{
  "n_experts": 32,
  "experts_per_token": 2,
  "d_expert": 320,
  "d_shared_expert": 0,
  "moe_layers": [1, 2, 3, 4, 5, 6, 7, 8, 9, 10, 11, 12, 13],
  "normalize_top_k": true,
  "router_bias": true,
  "n_head": 6,
  "lr_mult_o": 4.0,
  "beta1": 0.95,
  "decay_shape": "cos",
  "batch_tokens": [32768, 65536, 131072]
}
Below are experts of layer 8 (counted from 0) of a mixture-of-experts language model. Rows are named router (the router's row for the expert), up (a neuron's input weights, with its number) and show model dimensions 0-191. Each number is 500 + 40 x the weight over its row's rms, rounded and kept within 0 to 999. Numbers have three digits each.
After each expert's rows: a language model's description of what the expert responds to. This comes from a sample of Wikipedia text that the model never trained on.

# expert 20
router:427515455494502484532474450540516518449463492522503515504465456523510537498517503537547506535558521497516590492472521532546532530560478474475485432466513503513451428472511510565471547520507492564522469401468468434584503488565521528562493480558522500466510509507548492459482534409515542581526438541453467449525542448558516528490524499610473483416511584493482449539522512529538514500625519482549474529559408532472492550485545428462522529566466482546520494481489429557493474477490411523547529483561510487487532510462496554501512494526463478437491477529494460559528450528500563489
up11:496445567521507480499456484446540501527467522484488562574473494463571479504551478494500489515492487470543431497468518501420521510519517551462485551485545482524502513497499514500502450512545492498518555472481595511510497610470495479455567606459553507513521443520584473544508485530496433499458560552515519490526559454409536474468426460423528486498511508486539490539573544456473575457590564563511511530536532519486490536473472528453457516516492514463485531477476488536529469554447477501465571516516608430498471437596480507560464529470524422455485507457488497534452488545488443525
Mid-word fragments. Word pieces inside lowercase words, often technical or rare, such as qu-art-et, po-ach-er, thio-gu-anylyl, d-rum-s.

# expert 28
router:477536476540480553487545459522469505493540550541475481546538552497526465496485476495465462485495484481520588478470472486507548440504528456523407437555473548544464532496489488572561549522525495536530482498463439436439488507533484537502532488564513493487502516481518431518455483522490473494557491473446513542481437432479525535481554363457504576483539577483482561495505494550565486522574489568447516524488457441503460513457479507463432569453493509570502581478518502545449425483527429497483541489487567440488502509574543545468528522595496529444450474477429499494459468537506556480
up0:511617513502433477416506474539534519606509569459433575478533536504473536531542506507509520533506406494556525450465577533514492444520515589467503533541557512399493431536469550465474494431450468530557486565507501462502476494534456463574512483531536552555547536491502488486473449427456496500520513512569605504555473522468518463455516505485512458470534490467490520498576553461509465490496430494506487444484473506512519522472511537474480522529492524520474537469474479554469525470528514499470537501490538464485485523457441473490543479482491493480501430478536499610511487426502596430
Word-initial prefixes. First pieces of words after a space, often prefixes like re, con, ex, pro and ac, as in 'ac'credited and 'non'-be.

# expert 3
router:487510524503495584554501518475505563548477545497500516583495478485459484567401513543449489549521486417523540561476445538551532433508487403467437525527521491580493527475495559560559450575561591542479465449480525497529468492524542490469552514577453521470538479439478515464457475519506470534534512576467496566449471458435454515470527512455439511534527503487517581493585496527477523490522500562534539481446560489453461523496476514492462476480504510536524482470547537514481449518482565554505483500453533480536536448530497439565582490534486519558506451491482429553441499481500505549
up0:533509477545496507546502488433560526518519504557452505515384476461490455518478519490531447511439559561598523568416471519552509478482547519519532525542558484453530430527516514512545447471463563464501429520467525557439541483479464516445540536479470483591492473456479503458520495507508465462505554485533524577469442460540498483405475517548496508588477508516499453487523551510495500488499368467542551518522457567504508496485450511446552540535440482501506446473509488508504511538469477478454492514429403459541489592464456500543570536477466517523498506461541475541516530560496516479
Joining punctuation, Romance particles. Hyphens, en dashes in scores, apostrophes, quotes, parentheses and slashes joining parts of names or compounds, plus particles like de, Le, De.

# expert 8
router:498495497609431483499505506461587581505429468534517533500478483453517505560483488570526419520554426503474506480530491598483506512493425528483517434475548492518475523462515471564497490476538518491418460443500513480549476472554534520529537479490479539520543509437522572485537525447420493506528507479502426459483545455471545531497487543556502525433478514493555481525417508568515561401485510480562511505494457515543514534569449460485490474524446481518468469517410461446540501531429480470526484585487485534557519429476547453555525495517472448528516533575484508491469508506427493542
up11:499496511524452518528491516499512459550482395477481462516402480496509470536511526499517491475476414479513552520492554540484484437483543515507543505500471564482551544486461486513479473510442532530439501479506440545518475497492513561524524544499574491549524467476573529510463420452570455529481469515501488478467507450422464408510439564444618452505464599473477447470535570533464528450452517516514475453511474480408451476457535530445499535502505484487495509453542547473466536462548485487484492532395476442534492496554509479453527450559487411576501498548508522497510514504408461482
Name endings, place suffixes. Final pieces of surnames and place names, such as -ton, -ley, -ville, -ford, -shire, and words like Hill, River, City, Street.

# expert 26
router:558583534486445516511553460520508525445410522531498494520453571557500458526448421517490501492542463463525575519509515539533511443499474498457454478444569570562466490471494477515566549529539532565517521466467570469522504470507560513522590430506494571538477484446533516540458507487456472537506495535472533495483454521496544530443556434464567555525453535450501515506513495522502534491497465527511538543453436553557476509435492491525431574510497410518488563514452502490508463493548468483587571546458512506511479497532505549559518525499477564477480482460432516482487445530449578420
up0:567560539554540480472578487550479513426425485524542476587480477523462565526488430466495522534473538493459496546426514428496575493539494528518475504443469475475482415532501482465471535510548556515504469500527572569496438476524516471510525485420509538544482497478550498579523448551536505398478512570513472492505481480561524482497561548537495504537478506498530479506523516479517587491521455506524518561501492479529388523498494494547498489520518457479470467470432525519536507613524485456418553452462546497491554473438514526525514474482517565534499527468477433477544406544493444540
Verbs and prepositions. Auxiliaries, main verbs and prepositions in running prose, such as was, has, been, would, to, in, at.

# expert 21
router:541450537495506493518472490467528509514497457550537539448476524516498518469449443503442498509534463505518508445395424520513538481516494534455550510536449542443445502512478481472533505475458527506489455501469442503557517471519548475556511542490521552514495483409472476521460559503473553532530439517469525552479385505499495513492503459513496498465449444445474504593493502522540524384514474522523476511446525424554507511474439551461476437490511450539500434508533509528413445494549489534516606584447493490588543434460494497542529487510449531540447547480472474477506576522499609522
up0:433454479492524512486499478594586555493478544441487510513526530452511446513538547485541524517508496514506480439484456524473515464503557526511481422480525606495525454464520524482518486499484506505492488462424431565524522534609489548504462442503483505457420469527570515494453475512536512443451462482508412470567519504496499546427508542530507510500529527482554500568489430598507408499455578569498539510470475440484510527529466463585497425542557503544470498490531549539464521525541497440508456511513493505438473468482449421507463459488510460553469542496473553481518479541562481560
Headings and infobox labels. Tokens after line breaks starting section headings, infobox field labels and list dashes, such as ==, Political, Release, See, History.

# expert 12
router:497422504500505506582520488543554551421470472517504548568459458531441444533535518595530504504569492498527514514527508555413499513549533542513436461481432554537479520514447564491481523509536498460476464481454462480496428469588501520500529502482526490515557489461464512489532517459503547536527427600514490547491443438527540514528511528551530458465519552475504560502459505519497550451516543539567501466498561505495514516471588533482545499467607495545524573526545500488429505404529551545495524506460484446538474482514572513542551445556445551554458501524507557533518505480456510469
up11:618481480465501479490466495517456486463504489562511496474516530406581518505533510483508521480491430530539524440536535516567437464499416513496502463513474486536456504488467484515468530467496451535522558516574599491492492486477525520446476503551494506602489554494558492568485459483466535511529556473569487508534490472485506471497551510478489479483478480552500508465537530443444585485540455464470460513642526530525484482535444483496497485527492534484495553461567471514494525585517497474393478580517584523435426485500563517485490471549437523515516562449449516503509485494460481412
Name-ending suffix pieces. Word-final pieces of foreign names, taxa and demonyms, such as -idae, -ian, -ini, Israe'li', Gilbert'o', Paisi'e'llo.

# expert 15
router:497475532450455560505527517528530524526541497551506557395436519470471533522425482505504471495521467500538490580448492559495502505465536501403471487501444474529553514524427440516545568540511525588487449475476465525451477522573561507511589475485512493497508543488524461561543529543495531492511520531526509533463550403493489513473517512507445520453491527524413536558422530533505546495475511556538544536465586483528478543511471502535447508509514473514512493551458461602419476516480523462476515565435489546497535545504551531428513519518455557476466509464467472478380521564464522490
up0:509456486514457413487530498506509523511546478477562523492555478509503497565483438454471554577506467508522478562513458568513513549469506564512488491495416530514575552538439566524550571526583459430548508491513450440456518519470534459512556563499578497498565466530503469495489549485438472559530525453531493444488538544478511504493459509445508544465520531436453596511484535512439479446455474465464516461421487498499445512573530456536538514487500492531394450477500463507501509503494468468547506542502417461484417514505441500576509549550448516545472519510482460485539438530507521431
Determiners and pronouns. Articles, possessives and subject pronouns opening noun phrases in running prose, such as the, a, his, this, their, he.

# expert 19
router:477573520487560487538536497472430554539492461545491558468411478461561521520502430552537462611508402462584464514516447521527472468515471495486495576506490500461511492496477501549498480492564541552473441469471471521493507537551489470502572444531495524539501519500542579495502602479462593604559481481523487482522523421437505535492474447528583505489490470495480460519457458591433519492512445557523509510515515443478521514465492514511492541566523507504542531498447492475520486481478451571562541545485545473530508480484559552515452423478467492509460498489498568488466438504450499467
up0:513495494480483482531486525566479577452441535561503526463497473532491497495498512494497454536478509561484469494479590570527524492526446475425456520513532482508536487472504489448485550416426535479423467531542489474555498531549439525568529455486472511597503573519581531492513430484477540456490498499534584501497513447494527486537511472458529462431501498572529522512506446491494449535498568611519492515495488511417514517486577581451451503535463445514426592491501514512496509479507469518519462519514439553489547376514480472424460470516513488544472531440495551536478523551475439489
Table cell separators. Pipe separators between table cells, especially after a name or number, plus closing parentheses and semicolons, such as Team | United States.

# expert 4
router:487476463533475571506555402495478539525426481479529552507499538396522483546503523491436433476519467432496552501496428468498451483502495435495499474524516459548433539514490461486541500568552545498430430487482481483455492458512538467528561493566443534499554521479473539477539511489541583496519432521439503508474501502440483545516551386494577495495546511484502541457539524547568515457524514560515587502460520513547477483559553473561497478523574492562493520502476504567473500443483465444462482522479488540456567428489514538470520445490438542498488507443498524517476494604479549494
up0:480541490487515468485558495486547543544476449459556525491500469509533480455569401489501518526553510468483561549576535480499495528522490511422456487549445500410516525522450478446515461484513569471434541502490524482489479489500460489547523490452488508516635544488530475480513439437526518511508507516491458436513459564432539496446466443501515538523475469550485437484503476582470573469440575503489469486469526605490510467479513459454496503489513509485489520453460499534507497532439573528578468534528539524466487520474553635480523572564514457507502553472487456508479403524548501485
Line breaks and headings. Line breaks, section heading markers (==, ===), opening parentheses and table pipes in infobox lists and tables, such as See also and Personal information.

# expert 31
router:523537575508473515563548522459532543474547475511523478486387549504485446436422475516526477511524484525481475500473433500526552485526466517495525502463551576470502522471473502494465510496475446547434479511527457500506468495561468518537551500473578515521521549464486469458507436497460535560542478489487511568455526439403473496449509459550475515524518569377529495577572502570456519475502457514560511479519449538583586536563575467453516531504495419500500537488526487478483450524505516549516537545508486540527436460556496587550498501492442552474501480521436459483487481567445483491
up0:484511489410454503496398508528505453521494511541507473482509499418437475474549522453559558455493499502494466548510427532503534508504494462511502486554479555496445439493465474467484504527588492546472492428516471545498469466503556544414450489511518445422514486528522537493462510575514484547494523484480444523497505571453467485559442494517538536449468425466460583445503525534477489425595511518503509502545503474382521562478521460497565514499554450485481458564513481465529412524549561530576451483470498452511474501478531429510544483490462510520504522481513507404483542478477577538
Suffixes and modifiers. Word-ending suffixes like ed, ing, st and er, plus adjectives and participles like used, due, forced and lead, as in lead vocals.

# expert 1
router:514536581546538529506474502479543506454519587550574501453444486554525553523493554536495497559552414464476470527502528517508488480489492479568417537582551570514431494498471512488469570505476519537379495483486463510462407459518549554547459549485535533534567506511494544464551517567476513482519490492455545505478530497422452582443478471452578554484498529504491506567538455515434499468529504492453467487492489433518457509494531492518446550470537503591508520500522435471472393524564535487505494547475483574543487551479520521481565516524482526475447527483460500511503481517523444509
up0:462486535526517515509483441431512531522561506511405533526577570396478462500465573520452484460450413504521457545496519459543549533492523445513614490468422496453540434508495539511452493482482598495497430478462459595478459466519528476493527547574451521480478587510501500496509513565531541530480566532531530479519522503496500455516532522489514456506562474448541550495531524486491547507495580522554491561611550511458429491492509443509502494538469529533490470488492525501534492557456429437468442485484490464527496478466497430492528486502493505469484491474526595516521494465497557541
Year and word-middle digits. Digits inside years and dates, like 19'6'0 or '2'022, plus word-middle pieces such as Res'er'voir and the word well in as well as.

# expert 0
router:522487456526471486532539436472515535530495534537490481500486513439493452560502491517556525488507439489432551495481448548483617440473543505541492520464471528500436507511536463533522477567477468483497411490443472521445517396507527481497503474536435521523490548446532520514464546454502502513520551444519570506474571482497482554476523469485433522497546534499563561556526438531469535486540517495544467536527484482516482510501525427464454531518440526467463574434503476522449422557532498462466509532556523473559573449472472513548484492518511473469472538618449537490422415590507515436
up0:414490487548485446506511505484483509505501531468529532465526596451502508539506565587545511476541540498454531489472470483475492511517579542520473592479426504472511501480478535499500477507498557546583520426486471483501519572424559496464507484554524499535493509496574513438486487454536503512531540461503530443453536561462498534470486485501522430523500498458432549503502499467518458495475544539520481499543524537460495460629439442502444400505509469464521520481484408476454457519463440466432511546502472595511431520460504462417545496529459420467461455458510470524567475501485499560
Capitalized word-start pieces. Opening pieces of words and names that need a suffix to finish, such as Cor, Val, Col, Serv(e), Barr(y), Honor(ary).

# expert 7
router:540554547573469520511485460431562517527498553534516489455477560418573487532441480536484481475522514425522513473445473521506491501565445525451475528506529477564444478533483587513523450483543543546487506456442591461511515482495481512582553511427504490560552560486497538556552490557504551568561518504535523488450507444478487505477495514520505521478473495525413580515519549467525526462505515450539514472524545478549526606517485526494540501523486468506497510507453493516555495562508563472508545543529431533562553477565539539503537489477472491561446583533450450479517452456479575434
up0:460442507506486467442539419454543495429481519502482557454513564484480466486478498506488502494529521413502515519402519495507553494518554568483471480517434506513504480484508502506498479508487521464537508463509441496506497466409529547501533497480533471438479464491563479537534523563543520493523512497544496548508553396493433458464576451512443532579500464449498522530445550526473458520515522445542533476525520421397559501516479477494424485563512517480539516528479549502426463512492479454514491529531506519587488547519423458461502519442449520539532528525467461543505426481348551460
Acronyms, numbers, place names. Pieces of capitalized acronyms and names (W'BA', D'V'D, T'win's), number words like one and seven, and New, South, York, US.

# expert 24
router:517546570497547570576551544446516552472507401530519545494471528484511477507496520521477526522513496471456517416498431535552523506525460506534454584492555525504481570488448584532547456514528470521512411452487511512494507518605482454540544487508464533500434468416493518501507528499523467493555450511485471566514441511464516489531524503586494556477488545476422492489473539515438603470519530520535547494455496510557462489445543433492525589442444510468504536530501457454515475522479461496492574522471521511515538444515567576516560495543406517439466463505476516532468503536467496479
up0:469615539515514503441490480577409545553461449462486474514520589584447493528564521478505574549515483480547513478498527499414485455547550510481527497534475481490502485536555449521492495506411520480482502506496550517515536484533522464484473514473432531466517526453482505531535400538515576472482547537482421478506550504494510481531507404436418549503471524511505497514469533490494572554561503555465513435479488496524531493525443485472489553482465487470495437505490432489515529555639502451451467520523504486469547528512504508496556571522395520495448463496515502501461455498480450465
Non-Latin script bytes. Bytes of Thai, Japanese, Chinese and other non-Latin scripts, plus spaces and pieces inside foreign names.

# expert 18
router:534537567503508523629493497488532553487475462525484509511470487506507531497449474541507474514589445476490564490521400500484505422570440533524473420514447522510463497536483468543474474520565479497470438461468546494503513398558502505516562544453522493522499488414488509507497493458565480496577478497563453521474538468489456546475530518514557525442530564487523521552473550553506506503507539488527460512438480494545497568496554487496553518460475492536544522531433481454473502586507545490415586572430580507563548470467566531527506499529487481502450451527494436502455485521472525556
up0:420536528509436483472482486488502501452501516501526522495493490421455501490466505520554570493508471446515428551492513528457495462546562522499477561560493502532489492527422629494435489497517534503508511458423568462385499526494444465479476504484518423496531496434552493514509487484498448470472542500470537501496537479571531457524497526550421478471533483467526479512463552498512539483606402463464441501544555527534481591521490493510493454466518444495513565464536485523497489567533451404455491481464552497452511536541443565485560470509458425468484502488494540525531496470523428565
Mid-word syllable pieces. Interior syllables of unusual names and scientific genus names, especially taxonomy lists, such as -op-, -up, -ap, Siika'jo'ki.

# expert 13
router:494508486530496540601529506479472491463476413415490573511470524497517484539491480506523478507546477511510498477516442550537572402471485449478430487392556565531478433523455497526548442501521508530505483484451503543525501542531563502554548448504459597565533513516521431530524526570519512484524507494463518520527451457559470551528517416512523522543477558456469550556481495554458485490486525529493538392528482532466477552532549497451477502457503469492532559512439447482484473505535555559520526510485444510590540456512546454584472478534456488526458557455510479510567548522507538496
up0:387531569502534484474537456501512484455486501474501467494473473491510474438505502479510552498536481521493554528434478465516553456443534485465380472542454493457518467520565450483432499598506535464546486484471537452514459513482547538476517491512477494495569438532464455374460534557426536553555500488477496537466486503466529488465553491454516452571475470532539456550473510515540486507521524504462452468463555522466476499597478574495448477415512519502506458488554519557504526481428414476586503493541511517496478506418543506484467489497540489554570466520463425523531430501494538498
Colons after field labels. Colons after labels in infobox lists like Gauge:, Chemical formula: and Release date:, plus the symbols ′, $ and °.

# expert 9
router:484515480520500517505527494513528541489436435493511499473439560428500523504476451522502466531515449472511495513442477504521518461545489475465471568546451471486487447619480586506536498552539484549448538488482549479523476503526502486573545558591515591562489512494499558443524461509502497542585448471455464496403559455446489580513512490546464500477448489534465557523538541517508557499449488548535464448503481482561450533599558495475542490514514549556511497542485485544457433479538477477595536521533513562529460495586558525479505480580434519496478494523513464538520534461479527455
up0:530519548513543570644459508488431551411475508495531440466483511536529516480540528452480430506553486457477539513540547616484497438481556549472539557531469496513563444463498515451556506481461580485480531464476517449506518492469507508522449525529505463542521511519584583524604471401548520452536475493506517475525497541526525527487552487486483525471531456459524528532486503481453570473464537477439555563479494472567441521519499426571503551551489500533491514501550519452521512468522490477475503538501488495564546501522507501535533561520533597500519502503479424518516502471563539479
Digits in numbers. Single digits inside numbers, dates, measurements, scores and table figures, such as 2'1' metres, 1'0'0 m, 170,'4'62.

# expert 29
router:520540496544447590518493488507569534463489474517504524466492444437507515529488442526509495548524459499543512491506486579458569452540517447515437543555494541502469463452497464471464512560521554473467482482506528442433535498529515532547572489507503560550530498453546540463507542453407450529483501507529445548463461459552494500468513441514490549535505605525589418572480506514500499526518439455526502477468492463471449556470489541551530517505554472516536502527561433549569487550498534500486534499558476510493573493593591460508446517508466485420443554540456530518457449553478463514
up0:521514559504358518434483509475507556504546469503480472520475425530543524487512507475446475497460544539465512498444564521502560440484520522446473486536517454492539500524490475507572518561411534501560495504535469508462492491488489449521457415464440493520507515540609461511480473480510518515430512624464507577487412500536521449472481403499503550485515543525489488509461493505518455434573420480503504428469474468468490528527541514495453498561502548513513502500445485501575501568508547492559493546540462508506428485513561519510438430562515501482504503469481441547471507475469574525
Dates, months, digits. Month names and the digits of days and years in dates, such as October, 1976, 2 February 1963, plus some mid-name pieces.

# expert 17
router:496529557555476539584488462470547530417384477554549534504460523479469525473438474552504435522555495435508488462535446545587497462493417520449496523508489522454472429482513485551505420499531491581465485436460514534492532450532609503515518508503538568514499453454488511521536523505511455530562454509529509505500475486472531524527506492559502520428468506531506554542493533539454567488504484522498532511504503435521558524509535458482496560454519551486432510523502520493463497536556524452474575526500547550515602472508561477491506523490486487462448564535432592451409504527456516470
up0:530473430551474519504461535532528448575454528528509487542479553464464547509537532527456478557487495488494526459476472540482463475514569442456581523471510505497461518466511522391513525524435488513506480467542490441508487477524430490508605424515467522565524557491458555494493521584470487570518498536582461499543524396493559491528501508468460504535541503490481547510495454502519521483504498548480487509449465395465501543567491520455527432418543484452406458520551539509485445505422512462501451490494464489457467549492484428519587519478548470508472429444509522567454518497505519455
Country names, periods. Country and region names like India, Australia, Ghana, abbreviation periods (et al., i.e.), and spaces before numbers in lists and tables.

# expert 14
router:488522540604423484516480416522543503467425429528483455499446488525519526504484507493481516528589438454463509445516440525505515513492463500516485479447490522435447475466511560497537450469545482490476454458472516537504437428516562534469502518519503550467518499490473482444510511467511561476539501501445494477491471400535559525427571477543500567472505500525518539611449530561497507425550515472478471505521509522520496554572583512466432514530434502494537513498513516456487483540538505465476535535425440534602580466538467504520537464475464505465429485503484574478480470589463499512
up0:481495534535462493501532425561544491515493515573514525548533512529573506490493475448550504491474500502481551476614538481403463490482491575529610480448473481491449472497524509463436485622464471492587501500504486462472476490450489471570497532526544496549499538513560468468547540504504541487471443433552437530518498504543427491519517479465412522566472448475524530441557542558440454549485539523479486492494549426485480457531537459545483496506552487517435438533583496515412514436496500525492471510501578510497512456469517464501492512485484492511515570421464480519503428530489523468
Common nouns after determiners. General nouns right after the, a or his, such as film, season, series, government, community, and the plural s ending.

# expert 30
router:498458632536440559550526530435488500479388496486467523536467485515490526502505462518505477539516449497512512478538475523483493549494530538444541457492475512489488528563487497535475492511589570488421459454473535495429515516570519512499514498533494517531492441499447547521470488491469471547523481442500447445416530503457521652462524515489501585447494477437512529541458498554441508483497479549518526483533492519571424496432518457490475533504475482541479580552400476466485478572525461545477563538518461533572538501454499520538535527514485524518451529538450463451495498500465544552
up0:444500491484548476492553513482479484459489518460483518551498545446507466537533505485486520480500492481484510444376550473527474466455538534527501466471522490521492512521546507465497406472480519532504497481577497476518455459573481514474564442415561501584483388480534443554552545522504471570473496477490455523449423542578486527487513536532548515424486479517505455585431508477474485541472479475566547540473507449457467578484493475456494474483463494477481448490505461608484465571489458532566545461515501504509528479522454479558519511623521505471516471423492459535527508546480516576
People nouns, word endings. Kinship and person words and pronouns like him, son, father, John, plus final e closing words like employ'e'es, Du'e'.

# expert 5
router:589481443487505587505559522520491548455490487458503514485523572510454471514452515524463459524534492531526509433467410546448533478486515477467512526476495512545479458544474566553526506534486552522545492429469444449465550516542462493534537412482447509457490500488488536478524548469454469448593450527519433540502501520458446528498464547503448514505490460448467553569438477486493501481544486613546532513487510428455499503430453398505466529454462413495446543503542502469496529521499424439465509574538490490497585499488524490503518534493426510479535536467477469461417462491467556483
up0:528449537503480448506482562507465532472589547474471534519528499547539441454464447529502458503651492500483484515539454444450516570528511515481565548427507511520488469431506509497516456560462452498498507450476482523452479514474553540521486444443462414541520496554483519435549525424540507457532490462507471526523533508479491516517494467475471458488500510526505477481492418580514498477474504481532510458584475558481475405488510417500557553477458518541462550476564463446430484409508513439465560494460471551476493558586496477461565522499481527501448459487522477537567528551500492528
Name-initial syllables. Short capitalized opening syllables of personal and place names, often non-English, such as Ha, Ka, Sa, Na, Li.

# expert 25
router:542611581517503510541483513525536520418466474546493554471435575509463478523373454496448483534514444397522477568469463530483495467504476515518524476521512542491533477509459494532498434493574520521431469486477535501479518565528513506562542464539513544518565529506453555563443495487470520514548453536511474602520522468457524424459550396509450550507490545469454506478533443549494514465542531506510454484449552510483540525444470460527461511488497486568475537446487470530506463482540522514515596523453569461500523455534499502566480528550486463489524557546471496472532483461470543530
up0:519493445488504499517424564500504533562504501484460495441450520519475553512479538595479544509478445510514560528497543450506536512475478440483466486507479516530499470381487516544518535481528545476498440436484423450453539550543551543453544503480455499507545414491563555419484535498482516463489553463508504493508563513474549494521483498556493469548472536506570510460543506526501504510461516450497480511468502531582592484447499528470537495539534552562491461446471522485427419460562499476509471517462435434496511574597516432551407485517494467536529485546488441524567560538495542528
Linking function words. Of, and, as and by inside names and list entries, like Peer of the realm, Silver Legion of America and cast listings "X as Y".

# expert 2
router:511538631522458532585575457473581533509466477496487497485402537479513537521480499561495431555542451493537536563507481539484497493461459501489424502449497532466463508458494538513521438492541483550447461489486600507535500454532590518555572512540593563556500534454495554468448538468514481458540465487489516532469537435511518495469512460518535529472432519517509538510540506544496549464502498515485478483493528543580411550476557464510449475479506528525500551548481503452466466546527505482521589504495495480563461460490543544574515519531460506465453530501413533541545522532482546468
up0:540465453522565554491599532543526470428480499458456464501459492479456504480571561495454421501505532492525493502507512480423484496477549480463480517552511499497535552531498466480519505503479436522524487547468510421468483465529546528503497524418528576444554437471500533564515542502432562467487518441496519570443470475447518494500481502560492591480497458506507554502503503529517512536539477497551526530493465515507549457548478472545583460487450395593464511527452527450503547511502562543494528464492481453503432471479462586561563539546505520463496579418516427497502538494516451568
Year endings, participles. Last digit of four-digit years in ranges and dates, such as 2004–2005 or (1925–1966), plus past participles like released, based, published.

# expert 6
router:501494515504476496481529479490402561525438471592498594441519610502434479442464468536453499529549453553507466489489482509554428461464487466468458510480559527508491468482469523525498515505503491480449422493455535473457538531522510485535485474493530522531496540435486484487503560496572535507568556428584472542487492532428431509442551443525449535461499471478543543566541569528500503458532439575564482528469520540579455556508498451449520466415548484528511513483480518535447460458523464481523532535418497507587524524438517542463544496511504539471506560487498541521454541479500506500
up0:469490509479486492523485520463480569539368485551530497489512518511489498533510501461495548557497498519556504431605518555587464501484505493573475493478517434494441528463522550516509495496484586438468416520482530421492469486521546447483483451477466547460483522462479525486487492453506526536518516506524496578482570541489491492475486466489474546469462506467488530455491542494463500555504547533459582463487475528430581514494496469462505442514557518444519539475506491460548500433523452473569480443484570567505535491532531431437549533405499543524449427380535478564514503501474451470
Short title/name starts. Short capitalized pieces opening words in titles, names and list items, such as No, U, St, Pa, Co, often in media lists.

# expert 23
router:541558478470501578556549456495506519513566431513420534517482534440553464447468507513487487553511487472450549513422464512526518446501441441484515467515503509463475476529535547556552430580414549562512431441502516469499496485519527442580496535588473530542547491517580524516550539478511485461521483438490461522475547441482494514521513518465461498524566472475480549530531512531476554504548542518525478494481521454505497535562483492456470537515439494461427574460494440536507482533494419447513469531475504481516542537429525501489411497569489526426477527468502422543414523510437506545
up0:495536530463468486497514537488494566543506468513471530519504557483552531451480572484433540496529438545486505494514485485574476477489498475408412518442471409466456511554442431434520469485471470450400498503496528542426516509510530500473535509525494544556497491494500497451454416512532501478474459511500538478500470544491384483524490502512575503437534566482460494498516469482506584393501440520479537499435502432440520465458428495506495531607534469563459492442475609490501553518516442497508517519506489466489474570469522471504517514533529488529511526542473562513497437472429506465
Capital initials, codes. Single capital letters starting abbreviations, codes, initials or coordinates, such as S. Ct., M-L-S, N and W in coordinates.

# expert 16
router:507520554528506497518463530500456553447537489526459440498493478495506456485468513454478541564524454464504469472481478521565553408506502437405482557514546498537391466458526489498503436567431479493513464498454517428470510516548517502516532532472546601493593493501454473505496531531500518478538492508477517512500547429495450475498520441529474591507527487432505556485526523513470491472513472571565568421533463454542468506501504462508458521508544511560520502404489478447493497544515529506535513531504442565474476481382531542455518424532499558533454489561394458473491481515491512558
up0:501519539473504529537460521437474522532543498531477497540487547458425472463448544489558512564462435473472526449481513500491514450457486489485557523479482539533467491544466570530570464538486395521481434465493483589504524545500444526467490539496476546571520544529562545528458484622526462483508555521515487496443498518542506473466525548503482545549606552492512418586551543523493533508543439534482604497455535527532557493453454516500501521455544512472526458521503573531512546488499552531555490508561466484541521572402473503492431470475490440499492487499488443551538489505461548503
Numbers in table cells. The space or first digit that opens a numeric value in tables and lists, such as | 15, ; 6; and scores like 4–3.

# expert 22
router:500524562534458510539564468523505511473435503460517483463384551485468493456462485493473507558486470472451470442477460472446462502458537526453419560487526495451407500495516511507456490478572462548493368484441612463508491497529545478530546570479460539500566439463474548522502469523473500518528507432531474535479500423512509476500515457579563523511439521499488547485550535541488540498494504520548533563437515487436531516491490503538461476473461464514451507490518519478454477532476556513532523552522544564557514487466568537482516453479430562594488479499491462472489568595490511496
up0:498457468479488492508442512488520508501556521540600455519493512420446554475494564477495519523493479498521491524522501451512487381462481506481508553499546488645527442518471468495471466518494460495499522496510579503509475538505536476579506464518492535532544506487525489520512550568425490483487470486435580571502500469509446456505468467561479516492515461460493482539458545476469463526446526492493576440438566573460471509426494437540435534537510532429474543382475456425518529606514547479460451529529495471426476520491506502564532495485530468484535473548483567507537504480487466493
Table headers and totals. Table header and summary words like Result, Winner, Total, Votes and points, plus digits of numbers and scores inside results tables.

# expert 27
router:522531536500495501528560532507594540472473485530502582545460538546555434524427500514536464578540477445488508499513450486483540395492468520469485510547468498429468516441469575505528512540516540501487452500422552447552445481556490478501594547517471529506469543470479510505511494504452517568504487478523478473504490517473483522504539479541478505550459501447521489547538527538568463529495497495504556503488501513505500521486514450537467594465542460534511589500438437482461451519533517452517524535506584515623543458437544472502469497498471544414483528527423480528461410596474454523
up0:476529569473504492477459487465463507408493504480498526510472478548466484514504502520491554487509478511402520435447525520500480426529436442487473544537503510477486492471478588503485483511489447566543482546523547493521483502470511529495446435525532497491480491399496470445465520553556558472487494521493520424541570577477497526504478494492467479525549554473493476475441444510557476542425558591478502512526576447457472469599564464463492571513507583518484487517571483539538523468478471472570521535533553474492511468568532499522488544508510549512460532566556490473557385515445474418
Table pipes and prepositions. Table cell pipes and separator rows starting rows, plus prepositions like in, on, along, until in prose.

# expert 11
router:537500486549466562570555491532489511427510495554437528523440489523438483528431446575547410569489448495453539435508476599506554488473478448490461497485484515523509480451465571555532444515523514571550489460487471455527497489511547486515535542527523517481488510559478506555504536523431590498553496512457500502516512497425493520540480432522515557413452536452572504473556446560446452454495483519510497490550495524504455536526539455567468516490534534448591475519494497550455438491514450509465578535429499495508508512520493544513509495470460543440496493491451447516491414558488562484
up0:486500537519458548467485530546578509511482445507483462435486539536525481486501454472473545525400428467467450522504576571520498497503606542537499565519460432457500502454405509506391493523539496501495482520497484476446555461456509498584540490538439534537429454562464484474505489462500522457470483479515459555466491537528475521485549509457534534507569499436444495427518509497557451476546523488413483419542529573419482465407475511509498470524450468475506530459447501511489544507520547459460458462508545504457491492446510493493532512551428501455441582505516492516468515546452491483
Commas and clause links. Commas ending a clause or list item, plus and, while, although and similar joiners that continue the sentence.